Below are experts of layer 6 (counted from 0) of a mixture-of-experts language model. Rows are named router (the router's row for the expert), gate (a neuron's input weights, with its number), up (a neuron's input weights, with its number), down (a neuron's output weights, with its number) and show model dimensions 192-223. Each number is 128 + 24 x the weight over its row's rms, rounded and kept within 0 to 255.
After each expert's rows: a language model's description of what the expert responds to; "comes after" lists some tokens at least twice as common just before its tokens as in all text. This comes from a sample of Wikipedia text that the model never trained on. Tokens count by the router's weight.

# expert 11
router [157  96 119 110 100 146 132 131 127 172 109 145 128 159 156 147 126 134  82 125 118  99 134 135 131 130 130  94 166  88 103 100]
gate0 [152 111 155 171 155 120 126 136 153 155 120 114 159 147 104 133 126 137 126 130 130 104 121 138 108 118  91 171 142  87 136 154]
up0 [147 128 132 129 125 110 132 127 107 115 131 139 175 156 161 120 136 128 100 129 148 135 145 143 130  98 131 129 136  56 146 137]
down0 [175  97 150 164 112 148  97 125 164 130  91 160 155 101 132 141 150 139 102 141 136 160 142 157 138 110 152 114 146 140 157 100]
gate1 [118 101  92 155 124 138 127 153 139 142 102 101 133 129 107  99  84  99  99 114 145 126 161 143 123 126 151 129 141 119 155 123]
up1 [ 82  94 113 128  98 135 150 141  87 147 104  79 114  58 122 143 113 147 104  91 119 120 118 124 127  95 132 107 121 138 142 131]
down1 [159 155 140 160  82 147 123 186 118  81 125 146 156 121 104  91 160 107 151 154 167 153 148 125 105 133 135  98 145 157 156 129]
gate2 [192 123 166 135 107 137 143 124 115 125 147 146  93 108 130 112 164 103 146 129 127 155 135 167 108 109 145 120 116  78 145 123]
up2 [134 146 127 129 120 159 133  96 145 124 135  90 141 145 119 115 163 149 101 177 153 116 142  83 108 140 151 132 132 122 110 110]
down2 [122 147 153 147 145 105  80 119 142 103 147 154 116 126 189 105 126 108 173 157 129 131 142 135 129 138 160 127 136  55 108 122]
gate3 [143 130 163 164 100 157  90 155 113 134 136 109 144 155 109 115 142 152 148 139 137  77 156 137 134 143 155  93 133 116 101 118]
up3 [154 172 125 127  96 124 130  87 124  95 155 142 123 104 127 125 126 120  91  91 152 140 133 109 161  93 132 169 109 123 129  82]
down3 [134 126 107 138 145  87 143 164 154 153 112  89 118 126 134 111 130 113 129 121 121 126 152 143 164  96 162 147 154  81  95 142]
gate4 [124 127 157 137 142 104  90 115 138 116  97 119 144 112 160 135 111 134 117 123 123 113 128 128  94 111 159  84  98 103  89 106]
up4 [144 109 116 164 159 134 131 143  59 114 135 147 109 121 105 110 120 171 142 123  89 145 169 125 150 109 100 134 127 122 162 126]
down4 [143 118 145  89 121 147 147 142  95  81 146 111 120 127  96 130 138 121 166 118 124 107 117 182 129 125 127 153 123 105 151 123]
gate5 [158 126  91  96 104 188 132 169 152 137  80 132 113 142 132 129 154 115 101 106 101 130 132 112 143 189 113 128 127 163 189 154]
up5 [140 135 153  99  95 116 140  93 139 151 135 136  92 147  93 117 143  92 102 136 126 125 108 126 188 126 101 170 146 153  98 114]
down5 [ 97  80 100 117  67 182 142 114 168 116  97  90 153 145 151 132  76 116 125 138 142 112 107 145  94 135 103 124 107 202 157 144]
gate6 [153 118 149 139 109 151 131 144 116 157 145 144 174 153 130 146 119 122 106 147 136 156 135 133 113 153 130 151 105 136 117  67]
up6 [123 111 148 142  92 104 148 167 144 122 131 122 150 108 109 114 140 135 123 150 116 142 133 109 116 142 116 129 115  99 137 152]
down6 [107 149 107 113 127 143 122  93 107 143 118 111 158  85 136 138 105  96 108 134 136 168 101 124 135 154 134  99 111 118 115 130]
gate7 [121  74 107 117 140 157 131 121 126 121 142 155 148 157 139 123 132 163 121 111 107 116 123 110  91 135 118 169 126 169 138 132]
up7 [144  74 134 152  65 120 127 127 165 113 117 150 158  86 116 142 100  90 149 129 134 155 145  92  81 118  92 148 106 140  94  89]
down7 [137 106 148 114 102 108  93 129  97 134 124 155 120 155  85 137 139 112 168 130 128 101 144 170 142 152 116 100 160  87 155  92]
gate8 [ 97 140 156 120 146 126 132 146 162 106 117 149 155 151 163 137 111  87 141 104  66  89 159 132 131 138 111 118 146  80 141 110]
up8 [127  87 117 100 122 136 141 155 132 129 118 146 108 113 114 113 170 158 117  95 118 129 133 135  82 118  92 160 102 135 164 131]
down8 [ 99 125 156 167 143 116 145 139  97 147 126 137 116 165 109 111 127  90 170 133 159  72 146 155 105 120 102 129 159  87 105 137]
gate9 [170 158 151 110  94 132 141 110 119 153 110 108 127 144 150 137 116 141  98 119 182 111 144  68  81  99 143 132 130 132 130 137]
up9 [104 128  60 128  98 139 120 175 108 160 139 127 102 129 103 114  94 103 127 100 152 178 156 142 124 133 122  63 138 151 111  94]
down9 [130 140 123 126 144 112 128 101 166  91 156 119 122 130 133 133 100 134 128 153 113 129 157 131 141 133 138 123 138  86 141 122]
Symbols and punctuation inside numbers, coordinates, units and formulas, such as °, ′, decimal points, en dashes in scores, slashes, LaTeX subscripts.
comes after: "1", "0", "2", "3", "6", "4"

# expert 6
router [149 142 102 117 127 158 143 160  67 136 147 112 160 150 165 114 129  57  95 110 131 130 117 139 150 122 141 112 109  96  99 104]
gate14 [143 103 122 128 180 112 119 143 100 118 120 167 136 146 122 159  90 119 132  98 147 141 118 182 148 138 142 157 101 158 122 191]
up14 [104 132 130 100 129 135 159 136 142 119 155  90 133 123 155  77 172 149 132 147 102 133 145 123 118 107 152  90 128 112 111 109]
down14 [143  77 155 142 157 134 112 112 121  76 102 131 101 136 139 166  92 127  84  69 114 158 123 162 149 135 108 135 133 189  96 138]
gate15 [107 160 137 135  90 122  89  83 110 155 141 157 121 153 109 133 130 164  87 157 153 105 109 133 159 161 169 157 171 106 109 114]
up15 [105 107 136 127 140  96 126 121 130  67 112 161 134 150 118 100 115 140 168 122 143 118 147 165 151  96 101 116 140 112 132 145]
down15 [109 120 152 120 117 154 146 122 117 118 126  83 107 154 149 125 112 131 121 121 133 122 155 124 124  97 127 128 124 135 101 148]
gate16 [141  88 169 155 152  87 133 129 127 166 147  75 118  79  94 115 127 108 143 138 121 107 137 114 138 155 166 115 122 100 122 155]
up16 [106 117  93 127  98 114 106 161 123 113 134 119 113 142 161 143 116 143 135 175 170 151 108  82  89 111 173 129  74 101 129 153]
down16 [ 79 119 168 141 147 153 105 121 165 156 111 132 145 127 116 130 163 133 104  90 153 144 155 135 124 160 157 124 138 129 109 135]
gate17 [152 150 120 129 143 165 125  86 133 158 125 128  72 164 185 140 133 143 128 111 105  89 133 138 153 116 149  78 128 125 140 106]
up17 [ 68 122 160 122 131 126 126 124 142 116 124 148 109  96 110 131 129 150 158 169 181 123 133 150 133 132  74 138 115 129 168 126]
down17 [101  89  86 121 117 133  92 108 113  98 122 165 144 123 132 118 128 153 106 154  82 140 125 119 151 142 102 137 130  96 108 145]
gate18 [ 75 102 109 140 102 122 127 137 142 109 172 104 107 137 151 136 145 143 125 131 124 162 171 141 138 129 133 169 104 141 132 111]
up18 [165 149 201 131 108 154 135 129 150 122  83 125 138 113 126 146 131 113 127 116 126 123  81 102 141 147  79 113 168 132 105 138]
down18 [140 139 166 159 143 144 163 122 112 183 119  91 109 131 130 180 119  93 181 103 127 181 118 163 190 128 111 126 150 168  88 130]
gate19 [125 123 126 166 111  99 146 120 129 137 117 127 107 107 135 134 129 147 127 124 158 178 138 119 126 134 110 128 125 129 109 120]
up19 [116 143 116  96 128  84 124 146 130 150 146 129 135 130 120 117 182 104 152 148 120  88 156 133 143  97 127 116 146  88 128 130]
down19 [114 127  99 118 114 186 169  94 144 129 127 162 153 135 168 129 106 148 132 148 124 146 128 105 139 152 128 156 103 153 145 149]
gate20 [150  99 161 188 190 124 159 125  94 128 109  91 118 118 145 145 149 140 107  96 148 132 121 117 136 135  99 125 182 108 131 150]
up20 [123 155 114  84 126 120 145 118 150  91 136 192 150 121 137 132 146 141 181 151 136 135 112  97 149 134 128 112  74 158 140  74]
down20 [196 115 130 127 145  77 119 110 114 165 180 156 150 133 148 115 133 133 100 155 131 138 144 146 168 141 128 136 138 134  88 104]
gate21 [150 115  95 131 182 138 137  83 129 123 107 142 153 122 122  97  54 127  97 114 118 157 103 130 156 127 100 142 170 151 115  90]
up21 [175 104  85 138 139 104  72  79 150 129  93 106 119 107 150 157  83 117  64 128 126  92 124 118 154 147  92 110 158 106 116 122]
down21 [118 131 164 124 137 145 153 130 101 134 100 100 145 108 142 111 151 136  62 124 104 108  96 103 118  87 114 121 150 134 112 106]
gate22 [170 129 152 111 119 102 159 158 148 134 136 117 114 118 142 144 166 124  93 116 106 109  94 140 157 114 139  98 138 109 115 111]
up22 [112 157 137 154  68 161 113 145 120  96 142 129 103 147 136  88 134 149  80 180 106 134 198 132 177 138 123 108 162 133 153  91]
down22 [ 75  90 132 111 123 116 120 173 137 173 133 109 127 152 152 145 131 145 144 109 112 168 132  81 126 131  95 105 131  88 155  97]
gate23 [155 186 145 123 156  93 135 149 139 134  83 132 137 115  84 143 128 148 109 122 159 141 133 161 100 141 131 121 126 130 131 118]
up23 [167 129 148 149 122 122 136 143 121 155 120  93 136 115 145 128 136 141 147 111 130 107 127 161 118 142 133 101 142 132 125 150]
down23 [110 133 129 105 136 170 101 128 150 150 132 104 121 170 135  98 138 108 158 124  99 148 161 116 131 163 143 141 131 102 157 157]
Standalone space tokens right before a number or date, mostly in table cells after a pipe, such as |' '8, 6 May' '2021.
comes after: " |", "|", " in", ":", ",", " /"

# expert 10
router [162 139 105  98 169 157 158 165 107 118 124 148 120 144 117 105 149 119 138 121 131 159 108 162 144 117 126 135 105  89 113 130]
gate0 [122 134 115 122 110 116 122 164 153 138 136 142  76 111 127 124 136 153 138 143 171 139  85 126 161 119 165  95 123 133  74 187]
up0 [107 107 131 122 154 179 131 136 124 154  89 139 165 125 116 141 136 136  89 123 144 183 174 119 136 108  80 123 146 157  88 167]
down0 [131  86 131 138 134 135 169 124 101 126 106 145 137 111 115 152 147  82 145 118 149 125 172 147 165 108 117 101 117  84 128 127]
gate1 [102 110 128 100 141 106 141 133 127 141 169 124  92 101 147  96 134 107 140 154 110 148 138 168 124 137 173 108 138 156 130 145]
up1 [134 108 153 140 156 134 147 144 131 156 154 134 122  89 120 113 149  93 163 121 149 134 113 143  97 153 171 106 123 137 130 186]
down1 [161 155 132  90  99 121 133 145 138 125 131 110  96 166 112  92 120  86 148 149 131 151 121 110 102 111 122 143 109 180 134 143]
gate2 [124 172 106 144 140 113  68 173 149 163  66 160 117 147 139 118 165 129 135 134 169 154 122 157 147 121 111 127 136  94 113 110]
up2 [112 110 141 113 132  89  87 141  83 133 148 129 117  86 139 159 143  99 138 153 126 133  90 191 124  96 104 164 144 106 116 125]
down2 [142 201 158 153 102 180  91 133 136  99 119 156 118  87 130 119 129 129 156 141 148 117 159 154 147 131  94 144 150  81 138 126]
gate3 [129 110 145 105 137 114  86 141 113 148  83  76  93 100 176 149 167  98 117 149 141 121 133 135 139  68 148  81 124 117 121 116]
up3 [137 150 144 132 126 121  95  94 157 124 154 146 142 117 126 167 125 139 167  91 156 121 132 146 192 177 121 178 138 152  88  67]
down3 [107 122 166 103 149 109 113 122 144 143 134 113  90 117 110 103 117  99 127 101  90 136 124 187 120 122 130 134 154 159 115 145]
gate4 [135 123 163 110 179 153 106 151 120 163 129 151 114 126 123  84 122 139 165 118 151 166 121  85 143 121 117 130  80 139 129 112]
up4 [100 129 133 159 129 109 103 101 150 119 139 151 137  97 147 139 124 102 124 147 140 140 107 139 121 147 139 126 128 122 125 114]
down4 [133 109 132 112 122 149 101  90 124 187 132 117 110 133 131 147 132 125 165 114 119 171 133 137 142 110 113 133 168 105 144 120]
gate5 [144 100 135 132 153 103 125 153 162  75 134 133 121 121 136 122 142 126 113 158 121 178 130 112 112 134 113 160 147 155 120 135]
up5 [130 137 140 102 144 136 129 132 148  76 114 121 165 138 109 129 100 108  98 147 141 138 108 130 155 143 129 135 191 131 117 132]
down5 [117  93 147 112 129 119 133  91 111 136 121 128 172 167 141 118 148 150  99 122 119 139 131 153 103 157 161 107 127 191 142 132]
gate6 [148 175 113  81 106  90  98 145 164  94 108 169 153  96  95 132 120 160 185  98 150 140 135 139 116 135  86 138 122 117 119 165]
up6 [105 109 131 165 133 126 154 118 122 134 178 139  95 123 106  83  94 123 136  92 141  61 144 176 156 144 127 130 142 120 165 161]
down6 [ 99 142  99 176 122 160 102 154 142 135 182  91 127 122 147 112 146 114 138 170 131 118 163 103  89  97 123 123 146 110 123 113]
gate7 [186 137 136 140 160 151 155 131 180 105 123 156 108 148 139 120 148 136 137  86  90 126 120 153 127 154 101 139 132 120 112  90]
up7 [156 128 140 130 100 138 126 116 143  99 113 160 126 115 147 151  88 135 151 171 121 140 129 148  89 103 120 154 142 127 112 143]
down7 [150 137 142 108 172 123 128 156 135 137 173 106 124 103 134 113 185 107 173 156 124 114 112 132 142 114 125 143 116 125 132 125]
gate8 [110 107 125 138 112 120 147 165 130  87 101 128 162 102 156  99 111 129 113 162 118 171 149 130 120 145 127 105 133 124 153 158]
up8 [120 165 151  88 107 129 129 138 117 142 143 113 115 118 128 117 120  68 106 104 140 122  89 133 154  95 104 158 109 104 164 147]
down8 [121  64 111 112 123 129  95 151 111 102 130 106 151 145 152 120 113 162 124 137 121 145 141 130 145 118  85 118 131 195 124 124]
gate9 [114 117 150 128 150 144 148 139 125 123 154 123 137 106 138 127 101 129 116  85  85 118 149 132 117 124 143 137 153 151 135 145]
up9 [113 131 123 105 124 140 132 140 110 162 138  91 139 156 101 139 100  77 174 148 144  82 123 108 142 114 122 107 134 164 137 162]
down9 [114 185 120 162 145 130 103 113 113 142 135 128 109 155 123 138 153 139 154 143 173 136 127 129 106 121 152 116 141 151 100 162]
Conjunctions, pronouns and auxiliaries starting new clauses or sentences, mostly and, plus he, they, who, which, but, was, has.
comes after: ",", ".", " and", " that", " where", " which"

# expert 30
router [109 102  91  93 164 151 140 112 122 164 120 123 114 170 120 162 136 134  94 127 114 156 121 153 137 140 119  80 121 117 147 116]
gate5 [138 146 104 123 151 125  97 120 141 130 147 129 151 118 138 135 153 139 168 108 102 163 137 153 161 173  88 155 147 120  98 101]
up5 [ 82 139 141 145 127 180 146 120  92 119 138  93 106 153  71 120 144 137 150 143 101 134 106 155 104 130 142 137 119 131  98 106]
down5 [115 125 135 161 141 112 115 136 115 143 120 169 140  91 110 133 117 135 111  67  98 111 151 146 149  87 158 134 121  31 150 152]
gate6 [135 144 155 122 143 119  98 132  95 136 143  91 143 146  83  85 130 201 108 207  98 148 116 144 143 141 138  97 152 151 189 123]
up6 [150 116 156 113 103 125 128 132 119 130 130 102 113 109 128 137 113 116 143 116  81 165 146 168 134 122 130  90 116 157 137 117]
down6 [117 135 133 142 171 132 157 122 134 126 170 120 167 106 103 128 152 104 113  96 121 146 113 151 148 161 170 133 126 168 143 169]
gate7 [111 124 124 116 144 164 139 147 158 147 135 147 107 121 123 154  86  95 129 120 123 139 108  93  91 127 161 146 160 158 122 118]
up7 [109 138 173 122  82 108 119  99 143 138 120 148 101 145 114 121 106 102 102 111 118 169 103  81 121 128 121 143 156 168 139 108]
down7 [117 145 101 112 104 153 128 124 196 121 146 132 138 146 145 129 136 116 145 124 154 179 142 118 135 153 115 165 120  82 129 132]
gate8 [127 106 141 108 121 170  94 103  87 137 122 146 148 142 156 146 143 135  79 117 108 153 111  87 135 129  82 139 134 129 129 154]
up8 [121 121 167 149 108 129 103 120 155 111 117 136 119 106 111 122 138 153 147 127 141 117 123  99 126 105 156 183  82 112 138 160]
down8 [ 98 143 148 108 104 124 129 108 129 146 117 131 137  82 132 131 125 115 143 115 129 135 129 134  73 141 132 130 130 215 131 168]
gate9 [ 82 169 103 144 133 134 121  70  79  77  87 125 147 120  88 151 123 121  74 130 135 138  91 125 194 109 139 116 143 122 146 129]
up9 [ 88 155  83 106 163  95 139 136 124  92  95 143 133 102 106 135 150 114 150 126 123 162 115 113 108 100 114 115 137 128 202 130]
down9 [123 148 165 100 145  99  88 155 131 147 161 144 119 132  95 125 124 134 111 110 129 151 148 104 115  78  97 142 128  39 140 118]
gate10 [115 123 121 100 117 138 105 128  76 142 189 151 148 107 147 145 132 146 141 145 120  86 112 133 123 117 120  97 158 100 144 106]
up10 [ 93 119 153 120 116 159 169 154 148  79 150 148 155 135 149 130 130  90 113 142 179  89 166 110 113 136 157 123 161 190 161 146]
down10 [150 123 134 130 115  74 135 144 104 113 123 164 138 153 116 111 141 135 132 109  84 119 137 144  77 122 138  89  83 131 165 138]
gate11 [153 114 121 142 181 122 148 186 171 138 152 149  86 131 177 141 171 136 149 121 119 144 168 106 143 136 136 117 111 171 112 131]
up11 [124 128 124 130  96 144 138 119 123 146 130 130 126 100 155 133 126 151 146 130 104 124 113 179  95  85 127 160  77 100 140 149]
down11 [131 166 115 104 113 147 119 122 117 147 157 117 141 108  91 125  91  96 103  78 138 100 159 121 124 124 127 107 112 222  88 108]
gate12 [108 154 150 103 172 127 153 126 142 111 159 115 101 147 159 172  85 111 107 134 125 141 128 120 135 115 146 126  71 109 164 103]
up12 [183 102 119 105 177 166 123 130 149 110 134  94 148 141 162 168 107  98 149 139 168 164 141 103 104 124 101 119 116 146 125 101]
down12 [154 113 108 101 119 142 152 135 109 107 162 139 126 138 119  81 148 119 139 141 134 149 160 139 131 113 132 172 131  44 145 150]
gate13 [107 120  80 133 148 121 117  84 145 133  93 139 111 134 129 105 151 109  92 138 114  98 140 111 181  83 155 130 110 121 149 123]
up13 [ 91 152  99  82 107  99 110  98 132 114 121 163 106 110 153 126 133 106  74 159 109  79 116  97 143 115  85 130 115 119 147 139]
down13 [ 81 112 118 159 125 113  99  62 105 114 116 176 165 102  96 138 122 156 151  99 135 156 109  85 142 129 101  81 155 235 106 132]
gate14 [148 126 142 152 117 137 154 149 114 137 115 159 113 145 164 161 145 118 112 134 124 158 143 153 120 116 121  75 164 122 123 111]
up14 [122 108 173  81 128 132 105 113 101 136  95 100 113 129 126 127  94  95 153  92 123  78 110 174  93 111  94 145 130 175 107 103]
down14 [141 122 125 128 138 129 113 128 160 115 135  82  84 122 144 136 152 123 156 136 120  93 123 141 135 146 122 129 181 159 105 130]
The article a and ordinal or quantity words like first, second, next, last, each, plus the nouns following them, such as round, overall.
comes after: " a", " the", " an", " is", " first", " as"

# expert 15
router [148 140 107 127 149  95 123 151  70  94 110 127 138 135 127 155 170 134  96 132  82 158 137 140 170  99 126 142 136  92 103 134]
gate9 [135 176 107 140 169 130  88 136 117 119  94 104 152 130  98 132 160 100 132  88 119  94 129 147 108 129  73 126 145  85  80 138]
up9 [130 116 145 115 165 122 108 162 152 128 148 116 103 142 111 175 177 151 128 100 103 117 118  94 126  98 101 144 116 118 159 107]
down9 [175 152 162 131 140 150 132 136 144  99 140 123 144  83 116 205 155 118 108 136 155 151 123 107 103 142  80 130 157  47 108 141]
gate10 [138 111 123 126 109 109  78 166 130 111 112 127 116  74  64 114 138 131  81 113 173 124 136 147 123 142 166 125 180 125 164 155]
up10 [ 99  90 125 110 122 114 124 152 144  96 162 133 111 118 178 140 118 125  94 125 135 114 149 113 122  93 118 134 136 142 167 144]
down10 [128 118 153 139 138 106  91 107 141 132  99  94 146 131 138 110 167 134 150 115 117 153 117 111 123 149 141 158  82 205  91 136]
gate11 [122 108 108 150 122 130 128 140 132 129 125 157 166 107  94 128 135 121  82  92 145 137 139 127 133 177 184 109 139 128 146 128]
up11 [136 173 102 113 152 145 106 104 141 121 124  94 117 124  93 124 115 147 142 160 135  99 120 136 125 125 127 155 121 107 118  94]
down11 [ 98  96 123 136 120 137 153  73 157 117 136 129 114 109 150 158 138 176 150 164 164 153 150 107 107  96 120 114 134 148 115 124]
gate12 [144 107 126 139 129 144 104  96  83 120  92  98 132 133 119 134 178 156 152 144 136  96 108 121 105  98 137 117 162 127 103 142]
up12 [133 124 163 144 102 173 147 117 160 135 135 135 106 109 144 155 137 134 127 131  87 118 125 132 113 151 151 144 177 131 149 164]
down12 [141 111 136 136 140 133 121 123 122 137 123 123 139 137 161 126 131 138 139 142  94 155 131 127 132 110 153 102 107 130 101 115]
gate13 [142 131  91 112 169 115 122 149 132 114 168 143 119 144 143  95 132 116 158 114 163 131 142 152 148 124 114 130  87 145 128 132]
up13 [106 110 102 180 178 174 191 150 143 172 139 161 153 158 125 103 125 143 129  99  92 163 147 146 128 114 162 130 136 163 112 166]
down13 [107 105  74 148 123  91 118 127 152  82 148 136 167 174 134  79  92 128 138 124 126 154 156 129 133 185 115 110 118 172 137 124]
gate14 [148 162 161 111  93 129 146 103 108  77 117 108 146 133 132  84 125 139 172  98  79 125 139 133 101 170 143 169 126 146 166 153]
up14 [145 121 152 143 100  37 113 107  97 138 114  91 137 144 102  97 126 121 189 121 160 125 123 107 124 120 118 130 150 159 114 114]
down14 [132 171 101 122 134 148  94 108 147 162  93 156 136 105 134 133 177 117 119 144  86 132 151 144 133 159 106 144 162  56 120 107]
gate15 [113 147 166 132 136  89 104 115  85 110  98 133 119 103 120 131 143 129 131 125 127 148 118 130 170 121 147 138  90 117 103 131]
up15 [102 132 150 101 123  81 114 132  42  89 128 139 123 163  92 146 147  82 127 135  94 162  78  91 166 111 143 128 150 130 112 131]
down15 [111 123  91 110 132 140 155  80 144 118 162 138 123 110 127 163 128 135 147  71 104 164 143 137  88 121 116 137 154  96 138 105]
gate16 [123 156 102 125 118 101  89 106 157  96 129 133 118 127 129  96 167 125 107 143 147 120 153 152 128 129 114 120 148 144  91 107]
up16 [120 148 134 127 124 120 148 120 107 106 155  89 139 111 112 108 125 124 135 126 138 128 175 173 165 107 120  96 115 166  87 143]
down16 [163 133 101 162 130  45 105 136 140 121 188 114 125 124 146 106 130 110 138 117 150 108 145 136 127 147  65 107 111 183 130  89]
gate17 [139 125 115  78 172 141 133  76 158 139 152 145 111 144 100 105 139 119 139 117 144 175 156 139 119 141 160 183 105 174 106 141]
up17 [ 93 107 124 140 112 161 152 143 136 165 145 123 107 136 143 119 167 148 133 126 118  81 125 148 142 119 137  97 155 122 146  94]
down17 [104  74 144 124 116 153 149 105 133 131 106 136 103 140 113 120  94 139 107 131  90 114 123 161  91 185 150 134 146 138 153 126]
gate18 [110 129 132 100 113  93 126 177 129 105 122  95  89 136 108 142 128 102 111 127 125  96  91 126 137 108 130 127 145 106 150 118]
up18 [180  87 138 179 117  98 105 119 135 105 129 128 114 150 124 170  83 151 128 162 117 136 162 122 122 146 128 130 141 113 113  91]
down18 [142 114 130 144 119 166 143 126 113 116 106  71 128  84 133  91 160 133 135 158 129 121 114 110 128 110 141 140  91 118 104 111]
Century digits 19, 20 and 18 and the digits after them in years, plus time words like century, ago, today, –present.
comes after: " ", "19", "20", "–", "18", " ("

# expert 5
router [104 122  79 151 153 156 149 153 112 137 127 149 104 145 123 162 110 127  51 134 123 120 127 141 173  97 121  73 114  90  99  93]
gate0 [108 104 133 161  93  97  80 122  91 123 115 150 117 160  92 167 132 146 137 122 130 134 153 153  84 140  99 100 136 113 114  97]
up0 [181  91 132 157 145 103 124 112 167  87 112 147 162 122 168 140 104 116 134  88  86 124 158 123 131 118 131 171 157 129 157 120]
down0 [139 112 127 117 128 119 126 132 147 119 118 119 147 123 140 145 114 123 139 109 116  94 143 114 148 112 168 130 156 133 117 170]
gate1 [119 161 124 124  93  81  98 116 121 114 108 121 122  76 107 125  99 173  99 129 116 162 127 156 146  90 135  94 128  68 148 123]
up1 [157 125  98 137  83 146 154 154 154 153 162 129 119 123 157 118 159 102 147 127 115 114 132 144 129 139 126 131 117 169  84 105]
down1 [130 137  73 135 112 127 111 121 148 115 151 157 131 150 118 181 154  65 146 133 119 125 113 127 135 124 172 102 130 128 116 136]
gate2 [105  98 144 126 145  88 110 117 107 135 142 144 131 121 141 116 148 153 117 167 136 137 122 121 133 132 104 116 153 143 104 163]
up2 [126 106 134 140 139 112 118 141 122 134 144 145 131 170 141 131 121 154 132  77 121 146 106 121 150 124 145 109 108 119 128 165]
down2 [106 144 135 103 106  83 111  89 123 115 141 125 165 139  86 107 114 134 114 153 135 167 124 123 149  98  85 104 103 142 105 139]
gate3 [126 138  95 161 157  98 126 139 112 108 105 132 155 129 172 115 120 129 102 163 133 110 139 135 138 162  78 124 119 122 102 154]
up3 [146  94 150 134  98 133 177 152 119 142 120 122 124 112 137 107 127 156 144 136 136 139 182 132  86 109 111 110 116 111 134 128]
down3 [ 90 143 124 162 116 106  88 117 148 106 147 159  86  80 123  84 116 144 115 139 138 112 156 120 146 162 153 117 122 101 121 126]
gate4 [145 148 144 132 104 139 153 131 127 110 126 139 104 120 160 165 135 170 126 101  87 106 120 100 122 108 115 119 124  52 153 140]
up4 [133 122 146 109 142 150 129 131 100 137 143 107 143 145 111 115  94 135 137 101 177 132 107 107 102 191 113 133 123 148 166 126]
down4 [134 117 145 124 121 133 141 124 139 133 111 148 129 158 117 138  88 111 136 108 119 139 123 112 107 143 118 106 161  67 101 124]
gate5 [168 132 118 120 145 138  83 126 141 109 135 158 165 129  95 117 109 133 129  88 100 145 139 126  86 119  96  95 145 124 147 153]
up5 [113 105 149 136 118 163 116 124 139 114  92 135  91 154 165 129 118 104 124 140  74 160 116 120 167 140 114 147 151 141 134 129]
down5 [117 138 134 137  96 122 172 120 118 128 122 114 133  82 131 136  87 169 153  69 132 126  98  97 115 106 123 100 133 137  74 104]
gate6 [145 121 139 109 154 120 117 140 134 141 106 149 122 134 142 138 107  97 122 106  86 160 131 101 107 147 127 158 151 115 117 172]
up6 [109 131  79  85 124 139 122  91 151  83 135 142 112 105 145 171 119 105 139 152 103 119 138 169 128 148 131 187  59 109 140 147]
down6 [ 98 154 148 120  85 168 153 107 127 153 128 126 137  78 131  90 115 119 174  94  98 132 140 139 152 146 131 140 138 142 156 108]
gate7 [141 127 117 173 161 126 126 107 110 132 164 103 146  76 155 141 116 129 101 124  73 124 157  89  99 114 145 144 157 109 126 121]
up7 [145 118 124 134 151  81  95 102 154 147 146  65 106 133 109 167 132 149 136 126 121 116 114 107 137 115 127  93 123 131 147 153]
down7 [117  86  96 142 123 132 166 150  94 162 102  96 119 109 112 158  98 110 156 118  92 104  86 154 139 114  99 160 114 115 158  94]
gate8 [120 104  77 131 136 132 111 114 129 146 114 145 100 113 140 124 100 150 102 116 142 137 123 123 119 141 131 100 129 100 147 127]
up8 [128 152 180 144 114 176 132 131 135  96 125 119 162 180 145 113 165  95 149 169 144 146 120 150 124 131 141 141  98 162 112 122]
down8 [156 103 144 146 138 161 145 116 129  92 103 110 104 131 129 126 126 133 124 122 106 151 138 113 164 149 152 107 155 110 153 125]
gate9 [115 124 104 161  87 126 106 168 158 132 116 135 120 132 141 122 133 165  75 104 139 120 141 109 101 149 155 135 119 114 133 181]
up9 [100 145 108 102 101 101 121 133 146 100 154 173  50 162 143 108 169 125 126 111 125 103  85 126 130 120  86 132 127  91 154 161]
down9 [155 161 144 125 169 161 109 185 119 119 131 111 132  97 170 110 101 124 114 143 113 118  95 110 118 113 185 120 140 121 146 109]
Party, country, position and event names beginning table cells in election and sports tables, such as Liberal, DF, MF, Germany, Singles.
comes after: " |", "|", "–", ";", ":", " N"